Weights of a small mixture-of-experts language model, trained from scratch on English Wikipedia.
Experts: 32 experts in each of 13 layers, 4 picks a token.
Training: a variant of Muon for the experts, 269M tokens, 8222 steps.
Below are experts of layer 10 (counted from 0) of a mixture-of-experts language model. Rows are named router (the router's row for the expert), gate (a neuron's input weights, with its number), up (a neuron's input weights, with its number), down (a neuron's output weights, with its number) and show model dimensions 120-159. Each number is 128 + 32 x the weight over its row's rms, rounded and kept within 0 to 255. Numbers have three digits each.
Before each expert's rows: "comes after" lists some tokens at least twice as common just before its tokens as in all text. This comes from a sample of Wikipedia text that the model never trained on. Tokens count by the router's weight.

# expert 28
comes after: " the", " a", " The", " his", "s", " first"
router:150156092105058114177071109118100088134185145188125113112100129107202172139111137109102093150131079099130131114111141115
gate0:121112132068128134147092093134135132120051163078157061148142142157204124077134132148128174156120085127113145117158112096
up0:139182108040185116144112144096170133152109155116125114159110145121124129121122120171152161158099116081164142156156100072
down0:136158109113109111171058107140069096085136149125119140131090178121130134159101061117156138122095142092144122151167125174
gate1:174159108169099069086147137179146119112180118147078146110144122158147200094098093122143157136118121120070159139097183109
up1:096172132163106172148126171118140125095148118153119190124113100081161098066138109113095072074147140172131095130127087115
down1:152156131136143127118147081163133132119087162138150140158130114182125102093152109155113149139153115175128154141101108097
gate2:154091116165147163169139142163198130169160070158077093172124100138104110151148137107112044119150198082107101114144189130
up2:160112084085124157147169103145123154205174109092096163153053159110116130073142122113094115127160156139142120134140166138
down2:171150114143171094085109154125078115163152142056110100134131098189085110108210136167081080175107128134139075123123180139
gate3:161139113127125167112148174184133059115144136094085114203167217154155125137177149166145103139126159172111137117126152092
up3:171166087169158104146178162167152067116153098119143108145128084128108185104116132166161135103091215060174133152113158108
down3:127153144149168175091137113121091108099124109160154080133094174073101128123160148109168145066171106104115082133098050136
gate4:223156156189141187142155121135103150144142105102120144126133127138154123131151121101169074142067078111073049124135108121
up4:089129081105166110120163076177145104151092120109162132061108064177112076134161150102122115126194160123091084091163153156
down4:078126153060141077124156120078162116119145157111075172112164080158125134097167125139137117111130085156139086077115119139
gate5:113111108119107040125130048091017119102176137090136094039107098118132099092124146120174129086148187125144176121127193104
up5:110154086128137148180132095132077152092043161115136198097103146116176125142157134083091115132105061160055134147145147130
down5:065168136131168143125161143162145161118153151119171109182133117094135094138108094148113122146165111136124035111076132143
gate6:167122115147160158161123237135166142131140125121146138127151161129141122140159107156105124117138138080118149153130143139
up6:087126154107119151107118163153111153143123160133156164103175119084106135141102131111101112132148167114125153103084134128
down6:148206132048097122091136085151130152134084083180128154156121102124114157103099128143142103151157141149094141163092149147

# expert 11
comes after: " of", "\n", "'", " in", " with", " on"
router:162149141078118218094133125110130151141116127120142093144175109134194116138153072093110150142106156092164181168186161147
gate0:122159166206125099185102153086128109135108168108165093130172159166139132136138101166152065105141076147077077126147175111
up0:091130128112140136109136147116124120060116132131118066072140119180148102144138064117041115146195063145097118134153150154
down0:165164074131158130110089140119041121152078120133104122120158163152119125058084091133153109139044142098100127114147140134
gate1:154140141104200078150182098145137160103154147113148084065156119087134144125114126152114118138140111156128109094110155113
up1:148149149106156133116102073127132119082125062160085161193183167157105141173113133133116099090112083190172119118141116159
down1:080114096119107120110158144091134115126146124196084140080146147112128084129120134103154073175103099174125128138146150145
gate2:052095154064171165160115147156177115122165143123174118081162102121173127104144172112159135120102078068149091095093093099
up2:107116117088143151128115185150156092118131087157134112129124143119168136107118111077113163138136109145102159125107139136
down2:147093125092103127093113122106081104131079143131115116144204139097129107162119136138087125112118115102139126140063180162
gate3:131162155177131143134135107134159140126127136135130126103186189147175149136124118099123090145100133147144160042135093160
up3:070197140130087151134112129148115163134097172046095145137105129119086129124133144094179087145067156103153082134108068134
down3:113215138174176084153136127090173104144147125169108126119148148098089129084143118115171147122095108054125127118223133072
gate4:172134125151150118118172155071189141118154109156107145116174137181106157055117118089181146114116201117150195133094094112
up4:157141089114162092119180125075085169105073142069087130136095116097103156177111174140165070192149140096074111158133069108
down4:109101126110123148057191155125137129137139127113081180140131129177168087110120082119150169156142151149133133088094141141
gate5:091168072161142156116135142104093094145124140127088143079117180168126121147119083144122102104155170152115130076137098151
up5:175147112148156065132175152120137146106154115163069155128127113094128080163120074135134126123127109147131118145138139165
down5:148130134133125219078085178159130125097117150105114183132139112080090200095170158121123154125131094105136180176155118135
gate6:102174180125145168149168167162136131098134110125116123167152171089164102147123111134119121149133194081115116133108118122
up6:175118133174098097133109149128130044156089089151124183046116130130135160121125120159061104196078103165130142150105100123
down6:150146148116179118060130162103122108109127144118082170135125152131102144116039185162146134154186141138111116169129147072

# expert 19
comes after: " \"", " (", "2", "-", " for", " and"
router:165155096166120104128160177152150142103160114131114142135157112143062175171155142076146123123178178119137107064167135085
gate0:156136102174147168125168096184147079153113150041112152156058149133068127152180110162119135108168117126127143128127134095
up0:157125137209132089064078101108174151076104064094183161169110129140126099148178129177128117140118160171102148065141103058
down0:127100122188097172176027140121125154109073157161122143109107091097082145113152122134172107109105124219135158126143105115
gate1:157210115184115111085063115143099115137078129087096131140155131109159125092158136140085113172157209156162174120089108111
up1:107138121139166128127134157143175119105126117115171068140172135074137139127115085121136179120138127082134155099127136067
down1:070107093144111177168134152077143161101065085099131128069134125095117183120092060107058096120089175161189155132081139147
gate2:131137155198099118124151121103088117180133174154078057189137133121094103129154112178103099139125145126136144139084169043
up2:171140113138075151119139178092140081135132123151139111129117166119124126093126080108141129126095156181165092191156152171
down2:135183105142129134099105134095116150136120129164150134197079080124089131116160093093131188108079096100189174067057129115
gate3:113128102074115142083067203149120169092149091145142057162142085136092089124118114111161151064094143143088118108114104069
up3:103157110144130137033117169175115168120065086150147104112122131134106152197130155038083100123159130119072134122105142123
down3:115156145056106182143202058130108134103184159120123150159153109094144136124124101137153111187154109131092082141117128124
gate4:145185129152081048148120104155088139159136100117085058128103112189098083228149142139116106094088128146098152155215108068
up4:149157118138173148124162089159174169140142185163092101124141124071109120140109130201161135169104063172131097149120129119
down4:118115179181165141134139138084158108119168117114136137091161141109197069194147093157118138076094114183132110105095092088
gate5:160099126123134160119168072139162082068184162142165109078124107077094129118130117063156140128108135150165121152178139143
up5:153138128095165083154062080164134104127123158085147126166129203145116134141131112183145142088141123093135134152097114112
down5:097158101120121094134125122226104184090137111108135115119133063157117107138090067220175090180149122142079137092105082137
gate6:116084128147109070087084122191134145138067097158108150166069131102054140104131093088155177121165182074171088189145119183
up6:156112112128117096167093126068102096114123141139093162161164149138115150149127127191110110066156109159177116129185105129
down6:112126052160127178080126127133114096128156106179131162161115110198120116118142167149138141129141134096119170088208096134

# expert 24
comes after: "\n", ")", "\"", " MF", " Born", " A"
router:120124120123095125099104097123154118084123160169110131131189116098157072178122155179138136099131171106092165124150130106
gate0:099176170129150142103123090103114081167151109090134131123171159109190103122076130069157109098176148134099090102114131160
up0:076164139101135165109216151076175117090123048178147164126159120098138148157124130124165205128108139154132086120095132141
down0:104089143146145172100173156128086103136149118123127173141167125106070114141102092077103134114158136167105129113109077119
gate1:144143164194137084168148143158133201113147151193139093138161128116122182131139137125144150116128150144161118166125138151
up1:119115097151114183095089117149189042099123151154110152045208076081187085140092107121089132127111152116151124148224151151
down1:100107165098230087150199092147087115075148153129192109155149139175093175137110168104159160149140127128109150189105078169
gate2:176132129126182196138134123155151143161121127119162080115137139069136137110160134152120132131153115191114141161161105109
up2:145107116140150059200150197114141112110156159135151093094117095105137129132169139096168219076085101131116065114142121170
down2:130172114146113109111160119124159141151068156107087150146136096160186143085116159116089145124072169158142119110116148158
gate3:085169117108141129058147060166085126178179071127117089135148113109120142141099142118153142140133114129159145092092125142
up3:079170105126147128191054091149147153122139114167056193139139093151102141184155144108132113099119131166098128086115138109
down3:126165125130143163163108106138122138084125146121153081135174152156118123074210104212182170134109089175101097137125105113
gate4:148162078139137098117080160144136135142104129093120103072142092096139117186126164123116086117133195127088103152112144113
up4:082058120136144124069061159110151051150120157111152145060119120085146047065095108093095080134106114090089192119163098166
down4:106098109173118134176116129160127125101175156087136081115176130121078098176123043160131103097170125061144109078150156101
gate5:055123158124117169126154145165089098122191147071132119162120115170162144153183122144152161130127022127113139076154081094
up5:100110150173169079137102089181060103072052082102143182069119151136163108154124155104128092149121184086134124083105127172
down5:105147056112075111084114138135113148098176125125197087153092092121119099114096097115156121108153149113181172151118134140
gate6:170125135132149115105183098148110161160173130168184184196042144163113083188143181129097149116106095174143139115101140114
up6:102123150154117057149151133119131117087158131107183095085113123139128129145146093150132099140170196078187164081108185180
down6:105100207143107166137117129083184120123124165127148149147169114167150117080133128100114050104134140116121107088137096112

# expert 0
comes after: "0", "-", "2", "1", "\n", "9"
router:135139162133116108168162183194119171137190146184150167089077176132097068133126111135102106089084132111188103168125147151
gate0:167160113153150133150186141134140079141235137116148113146157160089165122146161129121107146097052071184105148132122118152
up0:198144125106142065043128141185165104119122233165147195159122134160101111063128158133144132109109154094111119154159094104
down0:139128115132099156110126142106146141118132122158153152163144105077140098164150137084153152135078126171135138069109141136
gate1:187164078121136163127129080097129101142116113112204173100097209153158155117114119139110071134167170116175141096113096143
up1:145150137153107123171087146159125114154145166099134172098116101139129106102157159112116140163148152157154112071190115120
down1:175198098113117101169153122120169115150160104186119160213117125159152081095117172137107209194156120095107132135167115145
gate2:199111113096105118119113119125172123117170098088104161155113130135147130153180141089147132132095181089135084143162087133
up2:102157145109150150150141124188135139093077126106113049044154191146097138204133123116143095099089138149152156117154150184
down2:163097148115130065119235156101100112091172120153158068145124138167147136182125186112133055085161176129139128134117144111
gate3:102144116158105168123113128154129116092128152105105096120089160213057083131084136148122117156101104101122165147123161161
up3:173149154068095157137142155124047108083149114108186126136184100175134166126104153161177116117167090090048126166094174113
down3:094144160139183134203103163091076134105178123158136109126058177156158117102117132101106098152079091123171145127146099136
gate4:155175080095078123141101151096084065105168108142109164086161132124070087105099136133160138093118182194116128124152148090
up4:132181089162135146144087100116172089118140142141126134210210137067097146111122173115159197147113123094177074141163056134
down4:080125188109163135082116140120088178142071124177175143107172140118133129093148172147149113143109115080185112143117123145
gate5:134102185095104104107090140162112126169133102145148112164178082119142148199136123070160148148138133110141142149144107186
up5:150088142161150112143107142185133113095114091125105120093134144068157132119207117060127096121129102110100126120141090128
down5:171128073172137092112100166075188145078116114102108103179166091163131108110120110141147132147141109212110145079149114149
gate6:118137089233096121082172130108115121098102120134107104110148109138171134177082156118147110139115076156160124079164149110
up6:115171094127107175043175140146099076123112082124150196118151108134097127158101128142136094135093116179136160157101078103
down6:141113151147148149091122107109176135150165130108086089226098139136217062208129109152168129113193105104172097160121100169

# expert 13
comes after: "1", "9", "0", "2", "8", "4"
router:111135182157168111183112119152125123141113164120119193059074144146144136109153139121104116149111093155144171117121086148
gate0:166098105146128079141133111160084141154142148082141104171131089117125137154120099173096156143142164175132148095139164115
up0:138100196058129155073184156103148114114162162106112115109094114110063152076081136159127133085076125053119109166116134157
down0:094113186189096153077120191065145113076053113179143133101121199112169130141126156177143102104101090176106158139145116119
gate1:114124135101132190200114146095154155065186128125143076156121060115112155150162143148086117112125131083154213131173148132
up1:071031143128166158173093124150117170098109134098158186053103156155163154136161111139128135137094132182131102088118108179
down1:180172151140093138130171138102125092146201083111159104202122143126136119133110146080151137123200142100183118111135156143
gate2:141086231074096126144116160137163117096181110154179091122167116091140119136127171153093141195135137080155109165120135124
up2:128106178083110096169180136077089173128122091158115071093091112104151105120160162161137081144178161117112118085125193203
down2:094163096143163098071131136145125158156187166116132172115103104162126138168124093116080110105183169114142160123195114114
gate3:126081106147140081131110105123080133107128141054115170159104180158174120172133122119118070158169089046130078091117110135
up3:113118149152129198133085172097167136122067098165116110148154101163046143088122134088159169086081128138134113179177127127
down3:155145157173055145033047134134173142104109085138113113068132111075120168155163166190098148088116130165080160182170119136
gate4:134176118116090173164188128129129089135168037151131091146133117112098175111105120135214151110152146100188201117142097132
up4:188107107100095102102171195151096186117121137140129111148126141125116128104128078187107115115096054158116076131143089139
down4:090073165120164111160177114175168119121154106145112122095144073113079126119084118177115139144122115160136104049140117116
gate5:082112157142107155169120160179098184134085116100142145119121123125117136148125139109170125029118163172082105202128119106
up5:132102153145167084137132128060204064112163169071132090206083033114077080087121096102111117131130139052125152190153091131
down5:064115107167150120143157174053168132097210127166089132116155201184125155165174138165125183161094147138145143129139155158
gate6:089103166168123161121178128138124146121105126125116148127115116147098175101168073123116081106083107163138140123129098096
up6:129151086131125139167167100156179215138124095153080087074130156134105185123141119086135097096094090147160110076089118165
down6:182135110039162139114153121176141146093137117150125077187102181139148082124136137143129152139177108081086130166125144099

# expert 14
comes after: " was", " a", " is", " as", " and", " were"
router:107143090109119193088057092071090108145124138166141186136108044143113093140102137124135092150162109122104165109110150152
gate0:199199147143105083152080127123114131154141165137094124123135133118177156091177167171122154123079097170095139077128130185
up0:169140124164139103153190119120122091186150170138153192168097135202164181094128121148084121103185130115082127113100124086
down0:092141185126154184105148123133144109102172137102110101088134081155168107168095137150124132168103149130146083166172139124
gate1:113146088105125138138091078126118115120152096103092203138130137137129129090102180098071053107103157196131130072099109079
up1:109162080093106065150092125121163145134141187156126112148064134135134121088103167137134069101176109131157107160105115184
down1:164167178107136113113151133144142177131082113088169049154170107171128171127136164085155135101117108144083127162163151178
gate2:095135109139200127168129161209146082175127097187134076115150096190141091078176134125107150182127130107107066115172172174
up2:136126128157111116134097085149073096082134182113098157150073095127185154163133144135148113155144077118126108182135158127
down2:105093107104146094175173068092108152071083091157132125081166081103168151132142171179081112051133140060069119059121121121
gate3:155153112086109136067114103083124114121131083127126103140161183166170118170108174064068177125171113103094116149153126115
up3:127158147155155107152112116100157112178132126153159051168102101087140156135119097102103124154083142161101139084120223088
down3:119144186174132174078117179116137151132079140063150064167101151123099154123076149128108079123120125158176119027092136130
gate4:133125066106153142102140124179077097132126178135152123112098136160138102089132167103154145104073083102148110120187131183
up4:141140079119136179169127114104149058095109135147101112139107076138174116114110122149103174121124133158151070190117126172
down4:148188180150155165191173127153129127179085102128127187150134113127086181148171150110188115087103165148088094138075108141
gate5:126135089091124143105139157138085163112094129157183106165098148114155151181157179122085088060135098127124128067098166118
up5:128158087116148083071142105152105169177175118090087119168155124162114144102157158123119124078151114094124130132123131110
down5:153112156089111106131090123123095154143052164175187176139186095098177122180181100058139109105112128100160075087098132138
gate6:110122161082116115143109047162121135137110080136080098138096149093180106125132149117124139113119129142075076131157080096
up6:131113097108118200134084102140121113131116160110116102110102099169119161071078130078103129154147141085184134142209131091
down6:128118119094152089114094091091119131114171130122132057096093158171141076171116153139096090085088113103188113138113152092

# expert 15
comes after: " |", " ", " (", ":", ";", " \""
router:151163141069099100116120104168127137146109158120182112156081154106160048152078125058123157129125064188148162119107076142
gate0:150139157121113180123196111177109062061142136102152134092113210112133164092149123116147114124138160196063144179130142156
up0:129087111155112128064146137081087174074177056142169110066173126166146093140154106097099098127123117192181132136148189142
down0:089135128106158192134092184088108103164120138132121133144089128137144145165087199108140132170113169148041122125129141093
gate1:088177204178122119101090139102107106123136169146114105115072114172148192165113123129133107131083174163077154119078091129
up1:099121136188128100082164146075094128179123150111111106142155172106088136110143190113122157173116117138122148134143149071
down1:131087148179113095057092154162144111151109130114146137152108160166096172124090092104114155093104123060170194193092114148
gate2:124150104091169179151106156167129092129115118146121120135123160171096185112145125106162130082180124057177132091134106086
up2:156080125171142090099142057184098105103065151119073118095158185140209111124155108154144165102093149114154131125081102141
down2:147127103165110119213102111147129131139115158097106139122064071109201164070134113150141119104129138082169127083155185137
gate3:093154152158088078194137187177073082120178166118145150169084190121128138127059124072215100117145140149179208112083136132
up3:056098147074089133145136074148109139144110093101164142066112157067109084136132135132160097143137134131136149175148096088
down3:126178168159156116167162167108167121104065138137153137130129046206120104126106138111158135128173195073099130127148120081
gate4:140105133167169098107104162120122153136085157132180086208091149069149127126159124139153087104132108126103108117136104124
up4:140133193138053161139077162053120123105139167135112158115143112151143157145084077151124092122107064111133182136134120095
down4:170101149135170175176127148172159119208159129127161140171102152068052153147138096083109158142126156153138113136124106129
gate5:189109089073095111078113130119090112082165169136093072142127121085124106141139127139141120155153122134085110162114127132
up5:190135108132136117078132154090127150144095123114162083155104143142069126110122151162098164091126066115166137102133127140
down5:095082143132152118137116118056153171181142083171094104130134123104112136168127084114143111107179130181079140081089067142
gate6:074115162123139172097111171089112162089117126115147149119175115160170120139084162076095131162094100204142142124069187150
up6:146135105158144115108184071151142117137145131126115074136103158176058132114134136192178132077079160096127133120157126088
down6:050135125131111141183111126106190160131164086091215120151180073145125134142148110096095162127130153129129115124104070165

# expert 23
comes after: " ", ".", "–", "1", " (", " $"
router:117085109121053136124102103105090137132120123141133131098151149109151074071108171070126202176132088126163162148145148171
gate0:111159158131081114175178159218144089125111124072120140098153095126120149118097153171134116103137176030156140124118092117
up0:143099117149192139168161101044143098084142162123124127127088100144143156122144148148089128147097095116130186120143121138
down0:152075159134119114127133126118137144071226093192115153184155174108080150146197131142148128129128186120071108113189117111
gate1:107121163109121209189211149128167131074070138101185114040116155123197150105156115096100119196078165117143124119145109085
up1:139124136132049122189074174143113125129154109076095127106176094112135160080181161174126089184082143128120073076054093121
down1:067097151124147196094115128112121111126102125156100167096133160123145127205142053152150131111202118096132092169123123129
gate2:131104130157124119163124099125154113114143162185103164109119130152087082134165064175099134114137157114128108051130112102
up2:164135150073131110061113157181167092121134145127134090123118095125090152166150151134097182151148144098140092115099126145
down2:118107112104097148111116171115194052075181124164144153097128094101113116169059077115126139080097182084071130090108134157
gate3:091140141136140137102085171140161157159130134134147139159117125166107138160118092155129122133150057243127171121088141124
up3:106093073155128091134059076075146168119054097102144118119159171098204137169155136150164152120134102191134093120153131147
down3:144131139004204128198168105143223158105138141069083136130103172129167124113170146138113159162147192093199158161122178136
gate4:170119118168097130092062150147162121088160141113135181149141117145083146191120153129104126135120184177121169149131109117
up4:121112157164074127106108103165098202122164116089136132127097150152131137129143177145150155083147176158100183145174160164
down4:133158070187107127085184104138166081107137138178142188175080142139133135144109133159114124104141146159153137086110097105
gate5:165067080114103111118117139087133070124139094191119142146144123111129128057115083215165104170107137119181102165150176122
up5:099128146193113192165084113113145102187157083140096094134185088183096229166080113108123125222151055153079129161152077119
down5:135169154141128132134130122035117119155092169054133064152067176145142104162103140143145126135142174111146139090098112091
gate6:132143143136134149069149150186108137117171130151138199148108123178129137168216183095127137121154108055113085123176107111
up6:180101181060124119140089100201117152093118097132163154084144175142146082141119116142120141136156117096022118117137067152
down6:126118155068110114068138099135115090095116157089117139106124171133067169127120182096111128130111130155157128092175145177

# expert 10
comes after: " |", "\n", ".", ")", "==", "==="
router:130129172132129141120110160111129148088095115171146108221123120173119092076136112145121143153197148097143085178103141096
gate0:147098181142122090113085045117175087127169143110118147142182108123178128142091078108149156130094117116150166130115128116
up0:171145121128157122127132155193111074188175144151137141074138202152083199122152112091140152129121085132180126123171119083
down0:131112100097105190169149110074139170112176105160114223133106105200165138143135152158185188139121155071087181118163181136
gate1:133135122138148095151118102060125123134153170189136137142059206164054138189102100172167016112136117170131101161098155119
up1:150108043149139124132125081128146102089184133121135135173094145102133113140120135156131098138152100211133156128183090066
down1:124124143142131159096101088115095095089035092100100144176109136103114116117122090132115088112113100112226082148097153157
gate2:148115085134109127180131109155126131155123109123131159147098160082111107121086111170107130086152136189128122166137102117
up2:177155131143143205124095090082120144092170143175125095141129099062178162138152122189096151134104089147103077139162062115
down2:068114106131131112106103137150137150125103134128130142083126137086108140101148190139131152164085112128099129149125151179
gate3:138133099146191174164150149108128183092103141104179114170163152106112188113113216139107077152121102108112091117182132135
up3:228153146096102123073185069192152125112136143088133139121111146172183123134106104130111124128085175176147132125127160070
down3:128143114068112117141189126125170153080157123168139161144131138105108096154160162136144115174155089167149154088116117119
gate4:137168132157120162194086175104062121144098143132122086166123119135086205146157130154202203082179038075074136169205151121
up4:106106101128079124134163145225108109073157111116133127131108199161123117127160125109128198130151192096155163144164148136
down4:063106130085080098136163107164119187092067191140132155118126144077107108124112197135075160131112127104077115110139139115
gate5:138148111142157110152132135116131117196138093190128109081094098138132117135114135169129096148145137183151142125112109118
up5:125111098182177103143094124173107104148116135141107112131112129111093092182179080107109137177095118162077088116163080143
down5:136108138154151125096117116188079201107144177162131145093160125152104160163035146161135158170174128174195164157144142125
gate6:144109077124132122089099087099115100155105115187093127130132203167115096156143119114135075159118149066149128110147127119
up6:132175122157188132151170153119111179127168159178138119173146099095097071138143108141119113179110126143131100163132153122
down6:145115070058093139133155096140115165169142207147124130152146129141148123149128172112195130144081127189106158110121155163

# expert 5
comes after: " ", " was", "1", "2", " on", " is"
router:111155211155149163090103180138126155142167108098129122107093166163162094118134138097140142188118157127150182161116136151
gate0:084137157110141089147153097068142133134098134146135083106180160159108140157130101107094176132172130148072148138157126173
up0:174159170116095127116153145092113091155167117135113076148193128128085163116174119105118164047111121143098094111163205086
down0:161134173099143150089126124090155060077128129050137174158129121063178156135141061123129143076116178089116128082144140128
gate1:111174173115150074165137106076167102119155068133122100111154091179145035120099126129122121106113104052189175081154140155
up1:125206126133082143141161148160147140118126130145127146097124148170046128137156120113113164093126147016141082110092125177
down1:155157122130140128135153103135145142133144114144117091090119085122093148090163110089116097096134087147179122157171119127
gate2:165170077112134157064123126129161169132166138097109096092099084199162152170085084118193131133133166129048107164134113163
up2:142093063086182119120164096134225137147127153150075136081162127089155147112142104030104174176160102121101097098116105118
down2:109121133078141183118111139102107112122081116135187071124211106105149051150149063131141131128096110128140159108106131118
gate3:114138134158174093099109121096124109110148131150139135126131168082179140127136111102125074141083092105121159106161214112
up3:138157108085086103091203112120124116138147144104130080106132152168128147109117100064088166044183092065131167159127187093
down3:064123148123147130123130119078109185134149155118152146130106110126111155152113093116109144137194103104138125165121153107
gate4:115127098183119180095163142154180147080173095128127106157124116111092055142100111089101114114128114174072211165195131171
up4:131159142149123143144116123092124133159092158155131110036095135112063163112221178089125134085167131128135152130127157141
down4:131164109119102098090111145073167130141092091143144154127117144150179096196101153141127087189136143116145103137151152138
gate5:079168144095133184133118115159117125121123147142090124119137108101089154149086088144155113092096076122124143102100166184
up5:115103101096130169112093113085137113148135091140120161137138135106121093091158115123113133204085083086035126155132151123
down5:092179164143182128118119123140110140126172098107098110156100108035161157185139137143129152134191142061060144082088162200
gate6:033113098121087078100093175109130096123157180057111135062129156110071082141147140130104096162133180116130090118092160086
up6:117101151067096145067088076119048135130139136127118185021132167099146130110094181177153164182111204129158173109138125146
down6:185070094106101079108139111131083166121174149128108089112158117177084151159136100115099105109078101120115129093130096154

# expert 3
comes after: " ", "\n", "-", "|", "==", " •"
router:156138139124088158108155169175153099143160141168142152175142121109111099099086127109111126071135154096103143213127141103
gate0:166225137146108086174166100112130125118194112186174177119098161141076177153118072156111186081095150204117151128080150129
up0:141127109183092133172162123111156185090107188212174136192126130167112151097121104153097133116194176183093168152101170150
down0:131145111093084146109104102109126200197156117177137143085101140112129140141141141139112090139062150115163162177138140098
gate1:158072099169089139194097130077130098118160113151183109176093152105113138080196096119141126097122157096145173116116087144
up1:130120119171093175109162160115084161097097177071146151116154097068095124125100117137140129098107098110095163160116060079
down1:078154110158131087128078145106142085116177096100186084117131095139153137160061115112107131129189116116146149104096064119
gate2:117073174117127094154072164188122132049172133118184132116119128126147088123106096089136099122105115152131130183179183106
up2:098168132136144162079132107136104122127099129126125124094128091150104083104086123123134096184073168105107174163146103111
down2:132113170115144057118137112135139075123134186096121135115155118112096161108151112104100193135088139126076212101115128095
gate3:106184118172095130120134168157121171133140180145146128149142129159127117110081182150136117145107153093127209131175133162
up3:158079111146134098148143142204144094171148108132120116159128099115109191135125153098199164110118149122140115085070114106
down3:106116116137144106148129133107110087136100195093071068105140123105099184065143140085167163189110100111125153089131122112
gate4:211147129135171080151155129118108110129117137090117145127121144108082157103109156102163113091064159139156081163085112161
up4:127180131064137190163053174165092117164113119110143137061135130139185094115109157107159117079094131145172105115098109134
down4:149110149093145164126089113087163148161168164115129132090103119138203139180162133122145086122112196104115101150178091126
gate5:150112084096153149068017089111125110161130130136167145125102152155165159115126117132073139119129122101129175160070076140
up5:056079128110126116157146104181110151123152177153110121125072103080174131100077090170124134141120135108205130111147160133
down5:182069140169182159107066168123097130113164165113132137139129131071138116075108126149197152131113134091162135160135101100
gate6:216166098125138166078111111146154079154171134145151090094119123150128106129159178140105128113080083177136129197125111141
up6:138169169096114100155178126110085102130125111128123101186080160143140131163041112146109153081167095132097130120137157140
down6:158161075136127089170189129135164143137121150079107167109157049095079107126123111114097098107118166083135159116144070142

# expert 21
comes after: "0", "3", "4", "6", "7", "5"
router:168096125127059164162134132172176169114108088134183127149130165144130066123117079112125113115098118087172116113114064117
gate0:142137123126073106055151224115200094073099140090108124143088124164107095151115115119127108073095073148083090135150047134
up0:134123093082117064126108082144134164133136133110146132127125154128139130137109127164125123178223187137124155098148130117
down0:168129135177092138103113120151139108147073127121147140100135152177155094159154148127182156191124106152130123129197110125
gate1:124054150137208143169178133116088163155091064160135060163145189118167157133111169076160104141179099161101171081135152079
up1:132093133095205126110124134106158130157109094134129181104082086134145084091100145147113157141176132160130098128156107126
down1:174188116188170135111147180137169151122120169128104080129162122095149143101153121141135130139164068114155144119098140086
gate2:101124155122131115129153167210187169135112121161082171133119134155137078130160100173154090161102151131119115064157126102
up2:164120103121145118126149107115116078115133118158135086171101108157116137130145143081189181124100119225166152163111124111
down2:149106105177152147100155065138145116111156117154138067188116118105145111132114138104128156149120135127154122090131171158
gate3:103160130167159091052139116069120127181053134150085119154064171114157091104113139154096083156103055181106107119183094116
up3:056129178209120102148178095162090082160090114150099077130110108137119107147119122112149101139090212144135146157120138154
down3:096118104141146112088107173189138164111136157109103134135120149130154104144144151074161106179137135152144145116150094164
gate4:156125198059139144108118114092169125153079178160082130107095072157145111073152103092118146080143125087136120077107132178
up4:134121084133123128132121089070084165176109146151160104187190142172095109158149107134143144136139189095141135129154141105
down4:091205130130113078137087115164139144143145124127094130076068129139129160134130145126126105081136113133134110155094167121
gate5:185112096137133093135149134176143115149190147134106131095070124081137102166134070212156170119140143130145136125139135091
up5:091121083113102130110049156131128126165115145095121166154095173127119136230168165124134126147130096105085106174124101151
down5:166125105116160124127104146105165078119097157108161125168087186151110116103153140187128150163063115141101102117137175145
gate6:093121151163071147081203122148154123120156128099105107159096094097133096128170131143138006055170142118120103108100052143
up6:084112115137147163131109091127156160126170097191105144160085144115157092129152173110173150091161137144107165094130119125
down6:161150101100092127122179113120114103146131117119172164137139135103147163132114054122120136146126110155178167129101177173